Below are experts of layer 2 (counted from 0) of a mixture-of-experts language model. Rows are named router (the router's row for the expert), gate (a neuron's input weights, with its number), up (a neuron's input weights, with its number) and show model dimensions 0-159. Each number is 128 + 24 x the weight over its row's rms, rounded and kept within 0 to 255. Numbers have three digits each.
After each expert's rows: a language model's description of what the expert responds to. This comes from a sample of Wikipedia text that the model never trained on.

# expert 7
router:125139142159105173133181147119094137166094144139135135129173081169092106144112164148069116115131114118131173118112122154123139094151164091162148133122117122099127098162135125142105131161134139095194110139105089128193133122148100152126108127141159141101157089139119141091129114106127146143095133120154140180149099146121112145139130137131124158153114109099134089098127131147143116174110091146114097131134102158139090136131140111094136104149116128141132115153098090156090135121130109
gate4:138138173107107171139166126129155116109094096131098142169133138104159149109106126087158150064134069136102153097125180147095127125119153132126107128144144119100123172120087125148144134077120085138159131119102120149122126179103139111124163148131109099171110129132150108128110114141114135118120144126109111117183124115082130134132121117174153130144124130148108133106159128136137162098092116124121123124126160105081147193140105160132160129096163147083156113094128151127130131103122118
up4:121158111114098081126127103098172107158079161147111161138148128126126098132157140062161117125116095142121118099115129152163135093106172112127153144172143154105153143128087106130140144179148089126094161118144146147128119124111095150145139122130135126141150104111113115164151079130132129121108118137105140129175136136157107120121156123152135119147125108141123144142153125133134124106067139155108150120148175122106093174093103158123088120108152078104117174115099157166112155129109102
What it handles: Word endings in lists. Final suffixes and closing pieces in list and table entries, such as ized in Fossilized, sion, ment, plural s, closing parentheses.

# expert 11
router:121146145146143120143135174154150141130123165134133135081157141170123095129092091115110098108155177097119168087133162128136146118098136110151121178139124164129100149140131166118134110093103124128105106109150162087123098107090098122074106121171144153096163115097114129140131120116155122098145112098172124086135110125178109136156117113134128114129132081145128149149171165137113141096119081119088102168114096102126103142154105132127124113123115149098136122118155139151124130131181150
gate7:125140147129094154133134151119132104117133116148157141143117135123160146156158111145173158132158120136115116129137138112175106140134078137129152126134101106105122121112176099110174109137082146127153125081135118163122124136126116121158106131121135138143101136135131094116145154132110123123173131138147113130118118142147130086138141115080125119135119142086126121118124125104132149073185134157084160100127109151061088132176114204119099167070132122108111188126170094110133152124129108
up7:114087106119120109106144091142141101167140096123125101146152119115109121099105178133107130118132125149160122121118107122099086102117153112120172136121142136159142129152098138096107112115166156131178126169098129119145121122096134126129138098145112095154145123110101151135090118138119155110114141131080119167130163132088122149152112138164109178126141129146118137151150089133117128162081115160150115138127195136172147126081119071102180113163181151117109076114114139138131146117126145
What it handles: Section heading markers. Closing == and === of wiki section headings like Demographics, See also, Personal life, plus sentence-final periods, line breaks and an.

# expert 15
router:120122119117136103174140150120128131085186107156152150151130134116142091153099101101113125194126121103083168153131089163137119153159097130153104141095136111158139159127132112102123159165121119110165100093147132126151096115089145137162113115130092110113098123115154123124143115110138127115145143119090133139164153127156178153088093142139108149166159180117128125091135113116154102145093128162117104112112091096149116140109149094108142136107140131161098131178098162146141129145136107
gate4:105130132129151158114134104143095130143153141157148126122139131130139142139164116136123174071129143125091118118135148138096099120111109111144079112153070172133094136141077130148141085141137181155121133124125142120134132137116115143143188114138131179114100103102093151140182123131129124081123136142081113157140137104122125124137177117135133138075135100107139129177119127093100101140125102129169138109111181153155096131099130131143154154173099117098123105123156085153121134112163118
up4:137101097092121124104116120128132132120095084149147148132173136158097073134130131114147148151103147125103164143116128138119103152128098166139115109123128149155080134139175144119167103131103134094139129102108121180150119118117109106147118144155173094127086094101104106152143110115152114086161103153100108167153144135122165150169095137152169134134133123184120135137090154116121119066124120124166123083112136146166083133099142120164159141166116138145134125101090137134145117145138128
What it handles: Prepositions and articles. Prepositions and articles after nouns, especially at after appearance, plus the, in, of, via and single capitals like S, O.

# expert 2
router:146126150160105159139168128131127123120113164145158150169158080144106124165149120117096128129126103127109147129123100155114179096152117086145123133115102150100156099180087126143101135158164122115152095141133095153158170118127095159140127115162125140135138096147101128097124127134144094141101119093148166156144129136105096153116105121134091155120092107135124109106151154135076163184115092152099120120118137139136083130101128106066103089147111120127135132145123107135111148133185141
gate16:090128136105135099125109141146145135122140134128145140081119117163129150142134128100144166162158122156094121105111099140118151113131088083121135130131202167127145130173103154142158117161133112127092089127114154131131145081194133086095105120137112109128164106114131119135161151125122131133088173166114154153122173140153111149155113168126105115105151102157155124081095112122109119131094126170110104132111104104130150100111104158155100138104110136142130134119122188134147160136125097
up16:130128096102123127141150131125115179162166115159152118128155094171168126140144120102122145115104143130097118154128111142105157073077062106124174132149174130087134102160138136108089143144152129132107116144143120156106111101162133084076103124143097099139133133096124176162129127154092114087099132172159167156163139124122112133134120163152107135105113112121165167090127138161145111143111167166120098130115131144137175128137133149131133129113103105153137108138117117124126119113118104
What it handles: Capitalized place/title words. Capitalized words starting names of places, institutions and titles, such as San, South, President, University, plus section headings like History.

# expert 9
router:104177165150151128176121146112077099154104081114127175144128159146119106138122146102107110083139132152170153133134157129135106121100149103122139078137118106128105090147107101137118139168110105120147094126147180129107101112132113165124108114138115137155146132116125129097148112142092152159113125107109123184078136108156130153155159127149126137122097167121156112158139123111187154120122150140129122117129144169139108098127095111093100152102119122129070151111094079143130154130146136
gate7:125142136133116146102130119086120145106142120056125149130136092080104107109111132168108174134170151142150094134182087104130170132127137114154083128173148130125142150100128143119153103116121132109108129155136131086130166156136156157138134095148135145150144080119123141120117143100078141104094108158153133105137126185114120147188113157089144142130122147145153083126115095122125131098106132155120146132142133167137129144125091138175138096130154129155119092105143148088133105097106128
up7:128150126150130140118133157133102147130118103141149140148093144159091112151168133114152139117098095072141105141150161176101161100107111097136190164106108115110090132150153132112162128143143143137143150130123105145108114111154137129144112121129098106126163135105139138114123144083146069143116131190137182136092074122087121150130100110132122122119136152110148177110098125152119143132117135117105114163093137146064135146123145065108140123150129148175133159114103099151129114151132129
What it handles: Coordinate and infobox digits. Digits after degree signs in coordinates, spaces and dashes in infobox fields, and invisible marks, as in 12°1, 17°1.

# expert 5
router:135121165155150155136148106129124162123115167107102102143104143080119133116121107094097100093135087112127109119119123132092099115139108114143163062127103123104137151164140082150174128098103135174143160099082146156139099101143151095094150105161122108133105138105128169141154192141132109124104153155135112148108125121112100124096119127112135121136121132136170158138169121152139111123152163160129134171129122139107123093133127163179144116110117130075142113145130122106158113176106108
gate7:130162144134141123133114112171109127132109116187148132105127169140104113134166119112126118117158132147128140157107170117090172131145141100134116133107117140089154126161137124164117130141087087114103088152108145175123084103172078079088127113144115150129137093129101124135125108098150131141136104137117103133154132138091113134104145106095136126084132122155099105113140129147117134112121146139141103112113098112081125107110179161171118184145122178125187123096130166120134108169139129
up7:117127178120146153121118099126147119106115115125150149128150149121102095130129152096134112091162115115124118152105142083119124103114129111110106128158116147091116166123164157144145137131087113153106097122132118144144078107166094088154116112190062151137128149165113124163147127088154143107175118115099107168123126126100095156146089134065139107109149126106110133121122104139100113116161181147149137113192115127080136111125137125145115115118142113148177142131138099115138153140131157
What it handles: Word stems before suffixes. Root pieces in the middle of words that take suffixes like -ing or -ed, such as ink in rethink, k in linked, ish in Swedish.

# expert 10
router:099088177145126140095130102124125142098114178102179098115140156108146123139168126155187149100125139112107138134131108077121126134150116126109148137130152161147120138089107149071104131127136140150096163121146166144137100133102111097109162151089111141139085106130109148128100107134114142139168094138150157125140119107126152114147182127138091133124148088085132126090072091142113125135149101128096134100116177117118149158119165124152100161122119140147133111126144081159110107139111132
gate6:134105150134085125133075147110134119146148141180130124131105149116142118170130140167144090106123118130141099092162123127163109151139141153146133108148130115174127118126139122099131137116119131151140134101123150088125123125098128144144108120112108099164061159092144161155107162137099109142057146149153130163106116105135144127103151149112133155117083124126101086104129123087201160090134081103138113114127143144136131060155131116151125141093116135161143096140155140149158137106123138
up6:106150102093097143107097130102113126145133125132134158114148146101139149079106119125143148142113126156127130153118173112130119107092117130143099117147122081101129113105136168156131118128158153103163146124178110162132165138162153133147114125107157161135125150176118068109144151112199138144176132140149099146125101118120162127158144148122142092162145085114120139092132129147130093091119096106154166143134125151095148131118107132074116121132130130118165179090114147139111073091118133
What it handles: Conjunctions and list separators. Coordinating and, or, &, commas and semicolons joining list items or clauses, plus the piece comp in comprising, comprehensive.

# expert 6
router:104130144136135156147128146114139108124096180159132128101080074145124161102124138104134153101111098151092134157103144159115134086116199157138092132135132118141106107106140142117151155119163131156117120106162127125116111126121150118138116130162141132130170120132151140107104131122149116114076138109113150161156110135140142124101123150099156179131147107120108082105089132071094154152165147143129139127081100156124143103100169123176112140108131138141129087124117168096139126086125181
gate5:159157086167139140146137134149147086135099121141133072121132124130102129135168183130140147106131128150120143127161140057126077091069141142140174135119108097113122112128133166121099103115121098103112083144115148137144188127133107103152181111127127111164080181113115133128113148151132128068175136133101122162110098101181109117130127125111127149117139120109143150141133132103123123103109145146121149121126150106120087124145126174113104138128137139127125143138141140141177168117137127
up5:151176087149107114136155137121193132154117101137103113131138126095134096126159136115135138158137142173127120133134119076154077129120157176119146210090122127103136096128100116108137131131149099126124130143157143152133157150142118116147161075121112105164096147107106103134079081100143140080150117096110127137109107141151114085099158122146105156117141126111100157120181133083144140140121162161126149112147138143148090170124146143113093127135150122124122122137138138099130120098129131
What it handles: Capital letters, line ends. Single capital letters inside acronyms (MLW, DFWFCA), ends of multi-word names like States, Angeles, Kong, and line breaks after headings.

# expert 3
router:163138110121106152102116159093116149183124091118094114128136124156133094098136138138108104173172198148114127131129092105136130132095106151157095154138111105103136151087137159157128133094146148120095164117118110089122131165117154102119086111099089186115123150141148120135089086137121142078118126142110130118120104130118101150136147110118124144112088141116098085111158121154145140167161106105181173138164133161114101107120124159143117136148141109148135133156130127101124127111138163
gate6:139134124126132067116120105148142108183093134135080114095193133134169139147074179106121144088123133142113117066159111115089117150121107163130116119137157121113168132100102125114141159084153084114118152151137134149145155119113071162133137169118155147125119139113134121123116109113132147102170107120086121166158139111124103133129134178094145109119115125105149143139114116121132119125094109143153132116133101139124133126142107155125083125123161144111097124152153186138148178124125118
up6:100173131151116110135136156166154140138085104160103122080165132145118133135084162108130118093152120104123125055188127130074123136121088122120120132134132097119131161113147103078139138112135068099166134176160135127158154140146068135177144152118118136127127140106156117103126131082155102112180132112104114128117153115164113126144137135105141114120117101113145144130128112097119116126136107127164139155136139149116127123151110121088108128155138170148123145154129156134107180128128092
What it handles: Word-middle fragments, ordinals. Short word-internal pieces and ordinal suffixes like s in historic, th in seventh, st in 1st, and leading date digits.

# expert 13
router:155134092120158120148105099139105098160147092105159144153155119119129159119139145147110135119080116110147092102145119142162114178171109186133185142116093122176125107113162139125147115141156108135134111131117117131124123141159096135166099094117149088156149128140143100158155138129137116120151119147125124135075102162110118111156090140146121078121127084130120128109143110108091103107117122119166142090141156097138138142117147087136110134183084167111114151175096128099147108112127140
gate6:107138088098143102104115139125103143105110101154124151122115129163113119159123124113142118128108106122163118140114148123118168121123116151129137136123126072121126121119141134103164159113134149130122087169118090128103183080143080166181118144081118125147112070087111133142118162113154124133102167141140146091115121148133134104117127144129133124095127127168140123151097122117099112164204149142163128161126135090110141131179133129175116130137134128172146099074110136163099118138092148
up6:096111113102130113109104113126084133108104111137137170109126137141125117145111177110147127081131109115135118154122112095131102143099132122148172148115099080103128168155149113096161154156168169171131156168138127122109127105138075129153151104131124123162123134095151091134097168114170157124135160167125144093126142143101119088087114134154169142138122117152148127144123096138133102134163160098154107148056133128081149153149137124147117142142150149120113079101108145146116125140096139
What it handles: Mixed word pieces. Assorted pieces such as co in co-owner, UTC in time-zone lines, ide in tide, and separators in race result lists.

# expert 12
router:117135116093069076094115106178158104156118149145133131141157131128150126104091125134097131132127123138123103168161172153134132092120128169106142148126151083087171124113117121096120138129113138119151142150125105135112152130181118148148121137116108113130110133117152127116106093154137108140132110147115105135135140127141095123098097139119165114102168187166142146172126165107170124150130118096099158135104113170102163139142120099094127079107156086143132108113127143117132084075092111
gate4:122079072132179143116156138075148111115148182135140157148131117118117156096068099105145152141139149112124129142125117110132125113086114113117141113169161143141083079095123151151106139120102093134127131171111111163141160154186128129137120123131090129171145148156133109106104139153070113124104121098113160110189112163113123094166093138140103140170153135113129128143149156135145128104135108114106126136122123107130125155147104137092160141097139151091126133120121127119166122102130130
up4:142115091126121133103150110102095146154152071137145120124105120147130141120091127096160172152135157141155135188128105087151121077072145133147159158119127138098100101100130166084150118178093159117165188122104115151128104140184120125133112105140093125151076131162157111127112153131098116121082137125120137098143133135121108103131122127146109150132158136100115102152136172125153140146152122102117142129131137158111111148173106108122154111092109137114141124122097142152116103163146108
What it handles: Name syllables and of. Middle syllables of foreign personal names (Ja-im-e, San-to-s), year digits after months, and of in phrases like as of.

# expert 8
router:160115105122095143129107127133116124067146103154134084133104128111137143112118078183130177156165147112186112112129171134147159105161149074098142159115066163125153131135138123134119115134131156099128133121126069160145152072179149095116149130129131099151144123105101123150119114154127132130124106099117107130150142153129086167147130099139138100139127085134147121128103175130130097185136145122111130139102141116113097163123101130105104142151141123113126161140125127110125126113169123
gate4:109092131127140145138132091124169075143176123128181122089115143058177198097090142131153118145130135078144108127119131158153106153145153127156144115143111102135141111102091099144133091146121141155105128144108121093122089095095186096104175135119112119122114152127138109153162117128137122113131142161134084113131114109113118131108123137127098087117149101179137145098115115156148116166125117143101130123118115131132127149124099148163121132129161131113112158144167115099156157146142115
up4:118134164145124175122131083117109104151123117132170114112139137094145149065091134099133100111103112094129126139090111137151140151164147155126147128175133113137131126111100140143113077092141125155115148156103102134148094140125154105107173138135095128156119114107167120158147142141095096079136148166132099118134104144150146112162090115160157124127147102139114123109090117151164144180168127123101096138099120140130129158140143115136168079167162127154117156134156115085130118091135161
What it handles: Word-initial letter c. Lone first letters starting a word, especially c (cable, clemency, c. for circa), plus spaces, periods and year digits.

# expert 0
router:105131152086132128123131117103138117085127097113135161158182123119141158175118164157165116128095114156104120132116125162111131114101127096146111092130146085143137102142118138166097090143152144143090102145121072123120173133098148156178096123138174161126131130127119184113141161122110118140121117096122098072151124139144133145137104120114137142107098153132125143167130158159106107081139114131092141130146100130109122105154118155119170151151146132135137133083171078096128146156108116
gate4:121089124116127155129074169127121120101084129129088145160118139136126153143104107118185072115106126102133108119147113128129167105106091132097113117190125136113097143141122164098125116101148091105155095129104122126107153128118138161177132116104193152195104112142135116101128139111134137143176155111120111125152164170158118115129112161075154142141162140126137154113120138137094102103122145114137127146131111150143138133173127087134101106107168144120138131107154122117171136102119116
up4:168110142097121106103093119136120114064142144104072176143114189100119100169126127080138103123139114115153111155156086131132100104135130142104122140157133148125126112150115164094155126130135143122148129099129128111131131131093126118108130125099141146117115115102115113146102147136135107122150117142144098129140205177155119090148104199110145176150146129126137104149121141145105156130087121128094101150122117132110142105136188116153182131151128131125132180099146129123139095115146141
What it handles: Mid-word name fragments. Inner pieces of proper names and words, plus digits in years and table headers, such as P-ol-ski, C-lin-t, Succeed, Title.